From a checkpoint of a small mixture-of-experts model trained on Wikipedia: 6 picks a token.
Below are experts of layer 5 (counted from 0) of a mixture-of-experts language model. Rows are named up (a neuron's input weights, with its number), down (a neuron's output weights, with its number) and show model dimensions 64-95. Each number is 200 + 30 x the weight over its row's rms, rounded and kept within 0 to 999.
Before each expert's rows: "raises" lists some tokens whose logits its average output raises strongly, later layers aside; "comes after" lists some tokens at least twice as common just before its tokens as in all text. This comes from a sample of Wikipedia text that the model never trained on. Tokens count by the router's weight.

# expert 62
raises: "-", " ", "ar", "ored", "ing"
comes after: " the", "-", " a", " S", " s", " A"
up0,176,201,175,183,168,195,250,276,173,211,241,186,209,187,239,272,188,243,167,166,235,152,243,243,180,185,194,190,200,206,179,191
down0,226,193,261,136,226,221,157,206,203,163,211,246,176,199,186,145,193,143,232,214,198,206,232,183,189,199,223,241,212,238,208,277
up1,245,203,238,178,204,216,262,217,188,218,219,200,199,207,223,168,182,200,253,187,187,227,143,175,170,151,217,157,219,215,188,203
down1,176,233,204,99,159,204,166,208,215,179,232,202,209,201,227,212,221,218,186,189,247,170,224,237,232,223,176,182,229,209,206,191
up2,204,192,154,192,169,172,190,169,209,238,218,248,206,186,160,221,220,187,244,165,217,219,235,206,211,211,239,189,228,157,135,177
down2,217,173,169,232,178,204,199,208,198,195,219,155,179,205,167,217,170,178,181,251,188,211,198,197,211,204,205,180,242,184,195,198
up3,198,195,207,143,143,217,245,182,204,243,188,270,204,172,189,259,203,232,184,234,206,211,226,213,204,127,178,178,165,234,193,161
down3,201,205,221,201,177,145,214,187,179,173,189,237,182,219,173,218,183,177,216,189,150,191,166,215,167,242,195,230,205,211,223,255
up4,198,192,194,189,209,138,142,165,171,253,186,175,157,228,257,234,181,187,175,205,205,157,230,175,185,268,170,217,190,208,204,238
down4,205,207,218,185,227,190,189,240,198,203,205,156,225,177,209,195,193,171,290,175,196,227,212,191,285,194,237,207,149,178,224,133
up5,193,228,121,238,226,183,184,202,221,194,214,159,216,225,232,142,194,188,187,167,168,175,171,195,171,166,248,219,224,193,195,210
down5,225,212,205,185,171,172,214,161,159,152,251,198,201,191,213,163,159,212,225,212,216,200,121,221,221,196,142,125,231,254,176,163
up6,208,186,190,238,193,212,184,148,216,190,116,246,183,183,245,197,193,215,162,212,202,227,206,194,172,203,231,206,206,254,178,172
down6,161,217,191,243,194,205,221,220,213,231,155,202,211,198,194,182,178,186,180,224,187,184,186,218,153,174,185,186,177,207,202,240
up7,221,185,194,252,174,257,219,200,213,246,167,208,193,172,265,266,179,187,190,178,225,226,199,246,190,179,143,177,269,261,160,190
down7,246,216,176,208,142,239,201,255,195,211,170,230,203,243,212,203,229,221,193,207,173,166,144,211,210,178,182,209,192,206,235,217
up8,144,232,181,206,143,255,151,212,221,219,237,219,217,206,218,205,182,230,215,252,217,226,216,152,185,152,187,260,222,218,218,145
down8,211,170,244,171,237,139,193,144,237,212,192,183,221,151,186,209,227,167,180,228,225,207,228,220,212,182,186,250,209,216,191,159
up9,168,160,214,220,172,267,228,163,163,201,241,197,203,185,197,236,202,205,184,224,199,134,207,212,144,200,203,179,219,210,186,203
down9,193,215,167,300,236,214,188,165,189,180,208,184,181,222,149,210,210,232,184,192,166,166,203,170,211,156,174,196,154,138,183,232
up10,142,206,234,210,231,206,175,209,194,182,192,223,185,210,217,225,272,250,176,240,194,146,202,209,197,225,199,156,211,204,209,173
down10,237,167,181,172,165,206,171,216,152,161,153,222,200,189,227,208,239,180,172,157,222,179,200,234,179,166,150,150,218,197,248,179
up11,197,216,206,210,184,170,239,122,158,156,206,258,225,244,177,215,212,199,204,189,236,199,227,176,226,182,240,213,206,206,163,167
down11,205,208,170,192,171,237,189,221,210,228,167,176,177,184,265,234,200,201,187,157,209,241,149,201,181,207,213,230,214,185,213,158
up12,186,207,221,127,149,216,173,207,221,231,222,218,248,210,208,214,187,221,181,219,181,172,151,262,256,177,140,217,185,166,167,196
down12,187,213,214,251,177,183,155,169,213,232,236,223,209,255,247,188,212,200,227,175,225,237,181,228,169,204,210,193,147,202,197,186
up13,211,196,195,153,231,187,177,217,183,213,211,190,195,195,206,223,155,176,231,188,184,141,177,177,166,222,172,188,208,204,175,209
down13,187,140,190,233,239,223,187,248,202,178,134,184,204,192,213,226,225,201,189,205,184,191,180,183,225,221,185,240,211,242,218,180
up14,199,197,237,204,238,199,193,224,196,191,241,195,197,185,189,199,230,156,206,156,205,191,181,229,232,208,259,176,174,210,183,228
down14,171,195,197,187,180,205,229,209,216,185,228,235,210,216,203,224,173,177,202,201,201,218,259,188,200,219,179,239,155,190,182,181
up15,200,258,182,199,181,265,153,118,173,194,186,230,239,202,259,167,151,198,210,152,227,194,161,235,209,184,213,162,232,208,225,210
down15,194,143,169,249,231,217,234,193,227,198,198,167,177,185,192,233,160,217,212,220,175,206,238,171,164,199,201,192,184,242,150,196
up16,227,188,176,222,192,229,218,217,223,166,173,211,172,236,180,231,203,196,229,219,188,208,205,176,221,168,191,150,146,170,196,180
down16,171,165,204,196,237,211,181,180,180,209,165,138,189,165,153,183,208,249,163,201,210,227,210,185,175,255,274,188,245,198,201,236
up17,193,199,180,202,261,114,207,239,262,154,204,239,202,200,209,174,182,171,254,153,149,175,229,218,209,190,234,182,159,192,215,207
down17,209,95,233,197,188,188,202,199,232,210,210,170,161,209,181,172,192,230,196,161,148,182,188,222,224,211,210,156,153,203,178,201
up18,185,160,172,219,209,189,196,198,181,236,209,173,252,161,208,189,198,215,186,190,176,205,186,245,174,199,237,169,228,153,188,186
down18,156,211,220,209,192,155,154,194,198,237,241,200,191,188,187,195,221,225,188,189,188,263,188,177,251,189,200,172,204,224,197,89
up19,233,167,156,206,192,194,199,211,186,215,188,262,226,199,224,120,190,195,232,153,181,129,195,204,189,187,178,207,204,183,262,198
down19,181,190,220,240,198,206,247,215,218,200,172,202,236,187,244,241,212,192,206,177,207,181,237,228,154,219,211,231,179,246,152,241
up20,168,147,115,246,181,197,221,190,175,223,191,209,220,215,223,211,178,220,246,174,188,214,176,190,214,199,238,223,154,168,195,189
down20,138,202,234,176,182,140,224,176,237,197,234,215,240,153,211,256,165,206,251,188,224,202,172,151,250,180,162,183,139,151,175,221
up21,212,195,204,220,180,187,166,185,196,188,177,223,185,243,219,209,233,203,200,170,161,164,176,231,205,205,187,212,176,203,209,202
down21,205,200,259,139,193,166,197,218,199,235,232,228,249,208,147,202,224,149,236,240,198,195,212,211,229,223,160,208,274,212,212,180
up22,224,152,219,223,112,204,204,205,178,161,175,179,215,193,233,169,195,181,210,250,230,217,269,205,163,209,177,206,220,219,231,200
down22,233,222,231,184,162,223,252,238,183,178,224,153,218,206,225,167,244,173,184,217,177,212,193,195,207,235,210,129,204,157,192,263
up23,216,207,196,203,141,207,172,148,189,266,226,216,192,167,246,189,187,191,224,232,198,161,164,192,195,196,169,228,237,139,188,178
down23,163,189,224,151,190,207,189,206,176,189,155,228,198,148,163,175,161,209,168,203,260,160,238,206,224,239,214,202,245,190,221,205
up24,231,191,226,197,223,203,131,167,227,161,171,195,202,166,243,135,224,211,219,167,202,166,172,163,206,262,146,220,180,258,172,179
down24,182,167,178,251,197,208,187,176,212,152,216,226,191,168,182,180,243,182,241,254,187,215,244,234,178,181,193,190,143,237,166,239
up25,182,194,156,202,168,286,219,218,167,147,223,184,249,208,213,215,150,154,227,166,243,199,225,249,204,144,143,256,188,194,189,218
down25,222,191,204,219,272,221,281,259,221,193,198,210,161,149,174,214,235,221,211,224,196,211,126,192,168,198,154,147,220,169,263,166
up26,139,200,179,205,219,187,206,187,181,231,218,245,194,198,204,219,160,220,206,196,210,207,221,263,237,196,202,183,211,210,156,207
down26,246,214,199,189,168,245,169,159,144,173,229,204,213,216,205,190,173,213,174,184,243,255,216,160,198,195,198,184,240,177,238,169
up27,211,162,186,177,209,170,265,150,227,216,144,256,180,164,169,229,232,201,226,197,224,222,190,198,267,213,172,169,194,148,208,186
down27,189,197,152,205,190,193,229,169,218,196,220,200,158,203,201,155,197,219,229,188,197,207,206,208,233,156,198,196,213,152,226,180
up28,205,236,217,202,189,207,189,172,222,215,225,221,183,216,260,224,191,179,171,191,191,236,166,219,193,219,139,211,186,244,209,250
down28,159,181,188,226,202,203,221,196,188,218,214,192,238,220,189,190,222,210,173,216,187,182,208,179,229,185,198,186,261,156,147,166
up29,185,270,212,171,152,184,190,185,209,227,199,201,181,137,193,174,166,202,180,193,195,205,183,216,239,177,222,221,215,217,271,141
down29,168,148,190,219,212,154,214,171,230,204,229,222,189,229,194,245,286,197,199,196,247,132,159,184,181,203,223,144,166,176,191,142
up30,205,173,197,150,185,154,197,243,166,193,163,224,221,213,217,191,212,225,211,214,169,187,250,197,196,168,180,204,158,189,231,180
down30,193,226,203,156,197,211,207,203,245,189,248,237,198,244,194,213,218,205,196,171,233,221,170,176,156,172,189,225,211,222,184,217
up31,289,196,194,182,181,239,196,197,202,247,186,235,204,164,244,192,225,164,191,185,167,182,218,175,212,218,199,193,139,186,162,164
down31,209,212,191,259,178,227,239,258,208,231,190,183,163,168,234,212,246,193,235,228,189,141,231,184,175,230,210,177,196,240,211,142
up32,167,207,234,185,178,229,210,201,202,198,249,222,207,215,236,243,162,176,177,212,193,182,204,150,168,174,175,204,205,162,196,193
down32,239,200,212,208,198,143,197,198,150,237,219,226,167,186,248,170,227,186,223,253,201,212,246,172,234,181,156,191,155,195,170,157

# expert 48
raises: "-", "th", "\n"
comes after: " the", " a", " The", "s", " his", "ing"
up0,198,225,153,256,211,230,189,189,220,153,179,248,216,157,223,209,182,205,236,198,232,129,203,227,199,200,175,182,172,238,148,198
down0,161,138,183,221,165,212,248,185,170,155,179,196,223,239,196,186,152,208,184,226,221,204,210,214,161,229,251,212,198,218,226,188
up1,164,217,157,202,180,183,226,192,219,220,200,187,174,160,204,213,210,199,199,218,230,202,161,179,281,227,230,189,192,304,202,218
down1,231,210,155,264,157,185,156,205,195,166,117,173,199,213,209,233,158,205,220,217,159,252,224,189,172,218,220,226,210,179,155,195
up2,214,302,242,186,242,205,232,149,238,207,163,233,215,195,273,200,184,222,199,176,181,121,232,196,237,259,186,191,154,231,229,196
down2,230,186,185,245,193,210,168,193,161,181,245,235,212,217,202,164,227,211,189,197,175,203,184,173,200,115,142,197,236,171,206,83
up3,251,215,194,178,164,192,221,151,225,216,195,186,200,190,171,148,213,246,209,190,261,161,230,215,171,175,222,209,191,187,162,191
down3,196,195,217,267,218,197,152,186,226,186,155,196,225,226,133,211,193,153,170,187,171,235,204,202,169,231,190,213,185,204,222,198
up4,168,193,226,198,233,216,210,164,190,254,181,230,191,200,189,236,183,233,196,218,276,224,180,207,190,172,256,173,242,227,237,229
down4,220,167,186,226,224,204,220,224,218,240,207,235,207,186,177,178,245,181,221,222,159,190,241,181,151,212,220,218,226,195,222,183
up5,231,172,218,178,211,204,222,242,222,191,191,164,205,206,186,250,231,206,165,130,168,243,199,215,218,184,167,209,188,161,222,159
down5,196,168,215,164,303,217,244,268,165,191,218,165,182,161,219,195,179,180,169,250,223,193,247,219,253,231,183,224,215,223,224,221
up6,212,183,222,187,141,198,200,176,219,169,203,248,151,144,168,193,184,228,159,193,214,204,180,137,200,229,231,228,158,228,226,165
down6,219,186,194,157,191,212,215,177,204,237,258,215,233,203,254,211,169,143,174,184,177,225,197,252,205,188,220,253,303,183,217,236
up7,167,174,239,205,192,167,184,176,190,165,217,152,202,231,202,238,162,238,175,231,204,154,210,173,134,162,205,178,252,172,256,145
down7,258,222,175,211,176,214,174,210,206,194,199,211,177,146,189,207,172,225,153,182,201,192,182,176,216,201,236,223,165,194,167,167
up8,187,220,148,157,224,208,206,172,201,195,210,187,265,224,182,177,228,185,218,174,201,197,171,228,195,180,190,189,179,209,217,160
down8,193,207,198,201,183,209,232,194,188,129,235,240,223,184,212,216,200,196,208,198,233,209,202,174,161,177,166,182,167,238,211,218
up9,193,255,162,226,215,166,220,207,192,190,208,209,218,165,249,259,205,194,213,213,233,166,189,187,215,181,224,215,199,183,145,212
down9,181,215,208,208,204,108,246,152,144,156,182,172,155,182,220,186,226,234,204,212,217,204,194,214,147,194,187,197,134,206,206,196
up10,178,241,219,206,211,219,181,196,236,200,261,176,178,191,196,196,225,142,173,183,225,174,201,181,192,216,159,197,199,180,166,228
down10,205,155,180,224,163,220,234,223,191,269,225,217,172,273,275,180,183,231,172,236,236,189,243,233,153,200,201,180,197,220,171,205
up11,228,234,224,234,195,195,221,176,257,251,223,158,194,209,186,189,161,207,200,165,204,181,206,223,198,197,153,256,193,189,222,199
down11,212,147,181,182,183,237,198,270,179,145,176,242,228,178,216,238,246,184,212,171,185,151,209,157,242,148,250,212,162,243,188,234
up12,157,225,183,262,226,217,225,189,168,217,186,188,219,198,206,224,199,257,245,201,237,246,235,204,228,158,220,206,170,202,146,145
down12,235,186,212,169,237,166,189,237,156,188,170,147,157,170,231,219,131,187,185,192,171,174,178,227,184,181,181,241,248,227,226,170
up13,204,190,206,178,200,178,164,143,206,209,215,182,218,179,203,179,166,168,192,206,252,187,191,194,214,192,211,189,206,247,179,215
down13,206,132,174,180,180,219,241,248,200,167,183,173,172,171,178,194,221,187,241,224,178,284,176,192,203,152,183,237,242,226,204,190
up14,187,209,140,187,168,211,161,152,186,211,218,221,212,191,255,241,216,245,145,182,172,193,213,224,187,213,178,186,198,208,240,149
down14,173,219,240,175,211,177,170,197,239,242,169,158,203,215,176,151,216,177,212,182,177,236,158,232,183,171,224,158,180,229,104,215
up15,220,173,190,155,153,224,207,203,182,233,232,167,189,196,232,199,175,188,196,190,206,215,179,262,164,195,187,185,185,263,174,176
down15,214,213,258,239,166,182,198,159,229,226,182,160,222,215,234,205,263,172,209,212,218,228,174,243,191,199,201,186,217,208,230,228
up16,237,201,170,260,202,214,287,193,162,211,248,189,197,206,194,217,212,197,216,209,197,212,194,175,209,199,148,209,207,198,142,131
down16,159,186,222,194,207,196,161,160,217,247,230,233,187,216,147,212,206,185,263,218,211,204,193,186,200,278,203,198,213,204,187,195
up17,263,184,220,188,165,240,244,170,189,171,214,175,206,234,205,173,201,179,195,187,200,196,176,193,210,264,199,171,149,227,214,248
down17,152,213,200,198,238,160,205,235,222,191,165,188,152,176,208,179,264,202,198,209,218,223,187,215,145,162,190,237,222,174,191,210
up18,185,215,201,226,226,198,166,201,189,216,193,161,170,191,191,214,192,232,200,195,237,193,225,151,205,207,207,184,219,224,174,183
down18,200,196,255,197,188,166,220,221,194,247,265,210,188,192,208,193,208,180,170,239,139,146,186,179,224,199,154,164,184,222,228,221
up19,190,242,185,199,256,216,184,190,152,267,216,129,170,192,135,211,179,240,164,189,223,166,234,201,187,171,212,231,213,197,196,228
down19,206,260,181,247,162,191,222,220,193,197,194,230,234,210,212,165,205,212,191,209,197,189,214,179,225,227,240,179,200,148,197,254
up20,184,193,266,184,220,222,202,204,201,145,215,221,196,198,232,236,214,274,190,201,210,227,167,188,210,177,218,157,195,202,210,183
down20,193,183,247,220,180,240,202,161,208,183,207,203,163,238,172,228,237,147,208,220,237,194,200,204,173,197,131,174,207,237,178,228
up21,255,178,197,258,134,227,201,218,191,189,224,157,159,193,208,232,238,228,189,207,156,221,223,195,247,210,201,203,230,229,204,169
down21,159,223,243,215,223,239,200,163,241,211,213,249,174,239,234,265,214,229,172,230,194,207,191,210,172,188,146,166,281,179,179,205
up22,188,206,131,224,178,215,170,195,217,189,204,144,248,221,187,240,158,249,191,231,241,202,224,156,186,199,205,243,208,195,233,208
down22,156,187,218,212,231,151,205,225,196,155,129,190,200,205,191,219,291,237,166,205,213,208,208,205,237,172,235,219,197,199,214,159
up23,208,205,190,185,164,190,203,136,191,166,168,170,229,142,165,215,150,251,162,224,119,207,214,177,236,202,195,178,208,180,210,177
down23,192,221,135,243,187,210,166,248,176,179,179,159,203,185,219,224,169,221,266,223,240,211,214,182,226,240,219,195,187,147,190,265
up24,230,187,172,232,143,160,231,194,219,249,216,185,200,197,241,233,158,275,228,240,191,233,195,186,219,185,154,213,190,188,202,167
down24,200,208,200,191,199,169,233,187,198,206,244,126,169,218,124,201,187,172,161,180,175,207,146,153,152,219,148,189,224,165,238,214
up25,141,191,188,228,214,183,130,193,203,158,136,186,193,218,235,209,219,286,270,194,257,163,231,202,196,150,190,208,164,191,163,203
down25,228,147,221,229,186,206,170,264,182,187,206,178,173,216,164,144,184,198,233,247,163,271,149,171,225,219,237,268,243,181,203,287
up26,179,251,142,206,187,199,238,153,178,180,154,160,256,186,173,230,232,169,196,210,193,207,221,279,204,200,156,192,208,178,192,179
down26,213,234,236,234,155,217,177,173,197,224,181,155,193,227,217,252,247,214,194,208,172,215,165,195,226,195,187,182,199,164,211,229
up27,204,158,199,227,176,204,214,182,215,241,232,163,189,188,202,187,214,215,219,209,220,223,266,200,245,217,190,141,259,203,229,173
down27,221,222,208,210,203,206,190,198,231,105,189,222,183,247,150,176,180,264,155,181,183,168,198,209,174,199,164,228,136,185,176,184
up28,215,127,182,234,176,180,218,185,180,212,204,186,135,221,198,203,187,191,151,188,179,267,210,226,159,217,203,250,241,217,250,225
down28,217,205,172,255,255,224,190,230,170,225,241,218,212,201,228,230,253,193,196,188,212,192,206,205,226,194,226,169,290,120,209,142
up29,157,198,200,218,177,215,193,222,271,195,179,212,225,195,218,237,184,164,190,214,173,193,208,197,250,187,212,155,209,194,196,187
down29,194,174,158,168,184,250,168,204,221,219,205,239,186,287,185,211,259,181,145,218,182,180,179,161,176,177,162,198,227,171,227,145
up30,191,181,129,272,167,202,199,189,215,176,177,121,160,225,251,198,201,244,198,181,210,211,238,206,234,197,161,193,199,206,163,170
down30,200,173,195,199,217,184,208,156,189,186,184,178,235,168,190,292,193,137,212,264,182,188,216,165,194,180,179,161,193,166,226,205
up31,199,205,253,184,203,208,191,198,196,228,207,221,211,252,191,268,186,218,226,168,178,170,181,210,125,233,156,208,204,191,154,174
down31,224,194,222,183,257,200,235,268,162,199,190,161,194,212,238,181,232,190,164,207,178,205,223,255,197,197,199,207,236,141,194,205
up32,171,208,237,173,216,205,166,213,164,247,226,184,209,186,258,276,208,202,219,178,171,161,145,169,230,178,204,205,238,220,163,222
down32,241,221,218,203,202,193,169,208,229,185,177,175,251,216,254,175,207,198,234,212,255,204,242,181,202,189,151,195,180,207,193,198

# expert 2
raises: "d", "per", "t", "lo"
comes after: " K", " P", " H", " G", " B", " M"
up0,265,219,217,220,197,204,275,228,168,234,234,217,171,170,160,211,206,188,278,215,194,181,212,216,146,137,233,232,201,264,209,176
down0,198,266,218,230,189,185,185,238,201,251,255,220,176,181,207,208,236,222,141,201,217,152,238,202,232,204,156,204,168,137,177,262
up1,183,170,214,223,211,185,134,205,165,143,213,192,225,193,243,255,183,203,259,199,246,207,256,183,193,175,219,200,191,212,179,198
down1,222,181,189,151,167,215,270,204,254,206,172,187,194,181,212,217,238,245,170,179,199,234,210,164,211,189,194,265,254,188,295,193
up2,186,207,213,214,183,188,194,213,221,235,154,256,214,226,191,261,169,225,178,179,175,227,212,199,158,227,220,229,132,191,179,244
down2,166,168,191,216,174,206,200,166,141,254,177,201,200,135,162,163,186,180,198,233,153,175,272,182,187,230,183,195,183,189,220,228
up3,215,207,184,207,204,253,205,183,208,209,221,183,184,140,197,200,202,233,243,241,200,174,223,219,193,217,190,246,137,186,223,168
down3,224,257,238,189,189,197,195,276,204,218,185,181,206,139,198,199,204,210,245,270,152,221,215,162,278,249,168,228,178,307,152,188
up4,205,176,214,239,184,182,188,229,219,164,249,234,201,172,254,176,191,184,201,193,240,209,222,222,180,126,154,234,186,200,159,255
down4,191,197,206,214,238,243,155,185,215,223,185,216,182,199,202,250,214,188,136,203,166,158,202,183,210,247,216,207,144,218,217,151
up5,250,180,212,263,199,170,205,217,190,251,191,226,194,196,183,199,157,141,225,214,236,198,220,222,182,114,218,212,229,240,251,176
down5,216,213,204,186,232,246,185,179,194,168,184,220,193,192,219,221,159,200,193,224,199,202,199,204,244,261,201,262,257,141,235,266
up6,166,193,181,243,163,205,180,198,148,255,240,199,196,170,163,252,242,165,192,202,229,232,176,196,122,271,189,253,185,145,172,170
down6,177,184,211,215,231,171,183,206,169,232,233,229,230,209,150,245,166,187,192,218,165,108,200,245,237,209,145,187,174,201,204,170
up7,206,249,211,263,197,203,159,261,236,222,194,248,161,167,215,196,208,213,238,226,189,157,235,243,222,110,199,207,160,147,190,169
down7,151,126,210,246,183,181,187,243,215,234,207,180,155,194,218,267,193,198,178,223,198,185,203,243,186,220,227,192,164,210,177,187
up8,187,190,212,256,114,209,196,191,214,203,216,210,164,174,214,145,227,183,206,167,242,206,232,174,189,220,251,177,238,191,203,217
down8,178,144,183,208,220,157,220,238,183,206,242,241,265,171,189,264,220,225,197,246,200,181,196,195,200,177,201,228,243,197,227,199
up9,183,194,182,206,181,179,165,207,223,212,134,238,236,224,171,195,179,230,220,221,200,207,240,238,184,152,200,245,209,208,169,168
down9,248,168,275,202,174,220,148,193,210,192,231,225,174,219,180,185,169,198,195,192,165,188,172,210,224,164,218,160,225,133,210,208
up10,175,203,192,206,193,149,251,192,186,221,191,217,205,178,148,199,222,242,160,163,167,193,184,208,159,180,216,172,234,213,184,207
down10,202,245,161,204,173,168,179,240,172,217,161,249,224,186,186,219,142,188,219,176,224,215,191,177,209,219,228,243,202,192,212,225
up11,214,213,226,235,184,171,176,271,131,209,175,217,193,170,188,189,180,184,179,197,186,179,195,210,215,187,197,217,186,226,168,226
down11,250,186,207,133,206,246,198,216,195,200,212,223,174,167,218,230,197,180,192,208,244,269,169,221,179,198,222,198,188,179,142,113
up12,146,254,219,226,193,223,228,164,219,207,220,276,157,193,217,189,213,196,224,201,197,169,140,202,234,191,212,192,166,138,192,199
down12,141,194,181,236,203,188,147,192,213,210,208,226,245,176,222,242,129,212,188,181,223,206,204,197,211,167,180,175,161,233,183,239
up13,169,169,219,145,208,131,207,173,177,216,168,250,212,169,193,208,159,215,167,200,188,159,201,154,194,181,204,199,185,240,222,180
down13,202,201,163,197,174,216,212,171,177,202,189,228,212,188,225,197,191,253,181,190,210,259,217,224,199,171,193,185,144,198,149,140
up14,217,200,190,181,185,165,150,203,192,187,172,236,222,186,220,191,144,183,245,167,222,147,169,185,232,157,170,234,212,185,154,199
down14,193,218,248,213,175,197,235,186,205,208,177,244,188,241,176,203,186,236,170,229,153,216,235,215,162,175,149,139,218,231,192,180
up15,175,224,198,194,257,229,189,209,234,189,180,205,224,206,246,235,175,240,202,183,176,169,198,200,147,162,196,219,183,225,185,185
down15,244,151,182,172,184,173,241,228,189,194,201,186,205,219,152,182,185,195,231,194,160,193,289,199,197,250,193,200,155,177,229,236
up16,127,144,206,235,195,233,151,204,183,146,180,200,206,183,177,201,191,181,205,199,196,176,211,256,241,159,180,222,167,263,249,229
down16,207,254,202,167,207,153,216,190,216,195,201,207,204,208,194,184,262,205,169,212,167,198,151,198,239,219,208,192,267,187,173,197
up17,233,198,157,147,124,244,178,195,223,141,181,193,215,238,234,231,146,224,208,200,207,188,210,224,218,275,239,129,164,175,186,177
down17,162,160,176,195,163,190,196,165,242,222,186,204,169,288,191,174,205,159,173,168,227,224,247,232,262,129,146,215,221,208,185,221
up18,188,206,169,195,160,198,171,218,279,215,209,180,168,148,237,211,186,242,227,186,148,220,173,180,273,187,224,210,187,230,174,229
down18,263,238,190,236,223,200,234,224,173,204,231,181,199,175,181,166,253,214,206,174,203,187,199,123,230,238,150,220,153,187,175,187
up19,169,242,159,242,157,257,233,207,228,224,225,226,194,188,206,183,153,211,235,224,149,178,201,206,206,257,178,227,209,211,222,164
down19,164,146,181,184,208,237,184,204,224,192,218,184,219,166,195,201,261,170,194,219,184,169,206,248,178,207,193,211,195,179,189,139
up20,199,151,220,188,220,185,205,154,197,218,264,201,158,222,229,202,204,192,196,184,188,243,175,231,203,206,239,244,170,176,217,206
down20,207,193,149,189,235,239,218,219,190,192,175,234,204,203,229,175,188,227,183,218,181,217,209,152,165,184,219,210,134,184,208,173
up21,200,176,191,222,161,201,183,181,154,244,126,195,214,180,216,181,257,222,243,182,197,197,221,230,188,179,249,187,165,234,186,199
down21,190,168,189,200,266,151,196,230,140,230,214,172,194,148,192,216,200,158,256,264,191,145,236,187,212,207,248,201,208,215,192,222
up22,175,260,175,203,211,225,179,165,160,186,189,267,181,200,187,227,202,178,153,213,225,220,193,200,206,197,218,218,170,270,194,157
down22,183,204,234,218,201,211,247,152,182,175,208,230,234,229,205,187,184,209,205,174,166,207,222,186,226,181,228,218,161,237,208,197
up23,227,217,225,203,231,177,178,150,197,214,216,199,217,176,145,201,238,220,193,241,240,218,234,226,170,209,212,202,198,188,146,143
down23,219,214,237,176,190,258,162,176,225,165,174,241,221,261,210,220,175,177,231,190,234,194,183,238,162,235,235,224,180,189,164,232
up24,164,182,203,173,226,152,275,195,187,201,227,186,185,189,191,220,162,210,148,209,197,180,241,282,209,176,201,191,133,156,255,183
down24,266,168,240,192,173,116,252,212,236,201,208,149,141,259,213,187,186,175,219,164,211,160,153,244,160,194,211,191,231,226,154,200
up25,205,205,239,203,113,252,175,130,183,193,177,213,237,249,122,201,243,194,121,195,194,170,168,172,233,214,259,206,212,233,268,167
down25,266,210,180,228,247,214,191,198,232,217,214,249,160,206,180,154,242,198,202,216,264,170,201,203,177,215,196,155,154,189,203,213
up26,179,190,227,214,212,212,272,226,226,162,199,190,157,174,251,207,236,185,161,156,185,194,187,244,230,169,194,186,158,208,205,232
down26,206,215,163,227,240,234,194,200,177,216,189,248,212,177,147,129,214,196,224,251,155,196,269,184,178,221,219,144,158,202,206,162
up27,234,180,147,238,169,236,167,184,203,245,273,230,181,158,239,227,231,230,212,185,192,140,210,257,193,169,230,208,191,212,145,209
down27,197,226,228,193,170,204,228,232,210,235,178,127,218,207,221,185,161,183,198,206,206,196,178,169,197,164,199,187,234,172,230,230
up28,195,163,212,216,251,199,206,213,225,188,169,218,193,214,134,203,196,201,186,169,165,236,183,218,192,174,208,167,238,195,245,189
down28,203,152,238,194,209,208,230,207,192,186,185,231,198,231,165,168,247,238,190,155,193,218,229,161,219,196,253,185,227,217,242,200
up29,232,175,240,214,218,189,177,225,206,233,235,213,173,165,201,213,251,242,171,192,183,256,206,224,201,226,162,186,203,219,206,203
down29,180,205,134,182,240,186,157,146,175,191,223,154,199,226,219,186,133,188,226,194,174,227,279,235,194,190,239,203,191,199,206,158
up30,208,252,210,238,180,205,226,158,189,240,161,233,144,176,187,204,154,230,227,161,224,165,164,232,245,241,204,236,174,267,301,249
down30,180,218,195,204,195,271,198,207,204,192,157,244,221,192,239,288,184,187,219,250,218,190,172,198,204,226,219,247,134,266,232,209
up31,175,194,259,163,250,189,188,195,167,225,208,191,111,202,213,200,192,201,188,183,215,215,235,161,217,147,183,186,198,247,251,215
down31,183,155,208,248,144,176,236,239,209,182,220,193,193,201,223,192,189,197,201,202,235,271,179,267,181,191,174,221,214,190,222,176
up32,138,217,174,222,224,216,146,258,173,228,205,191,193,195,175,218,156,222,133,203,184,197,202,137,150,210,229,214,191,219,217,194
down32,215,232,194,208,226,128,186,178,233,174,202,185,226,236,155,181,230,132,206,227,182,261,228,200,179,168,183,198,203,206,202,257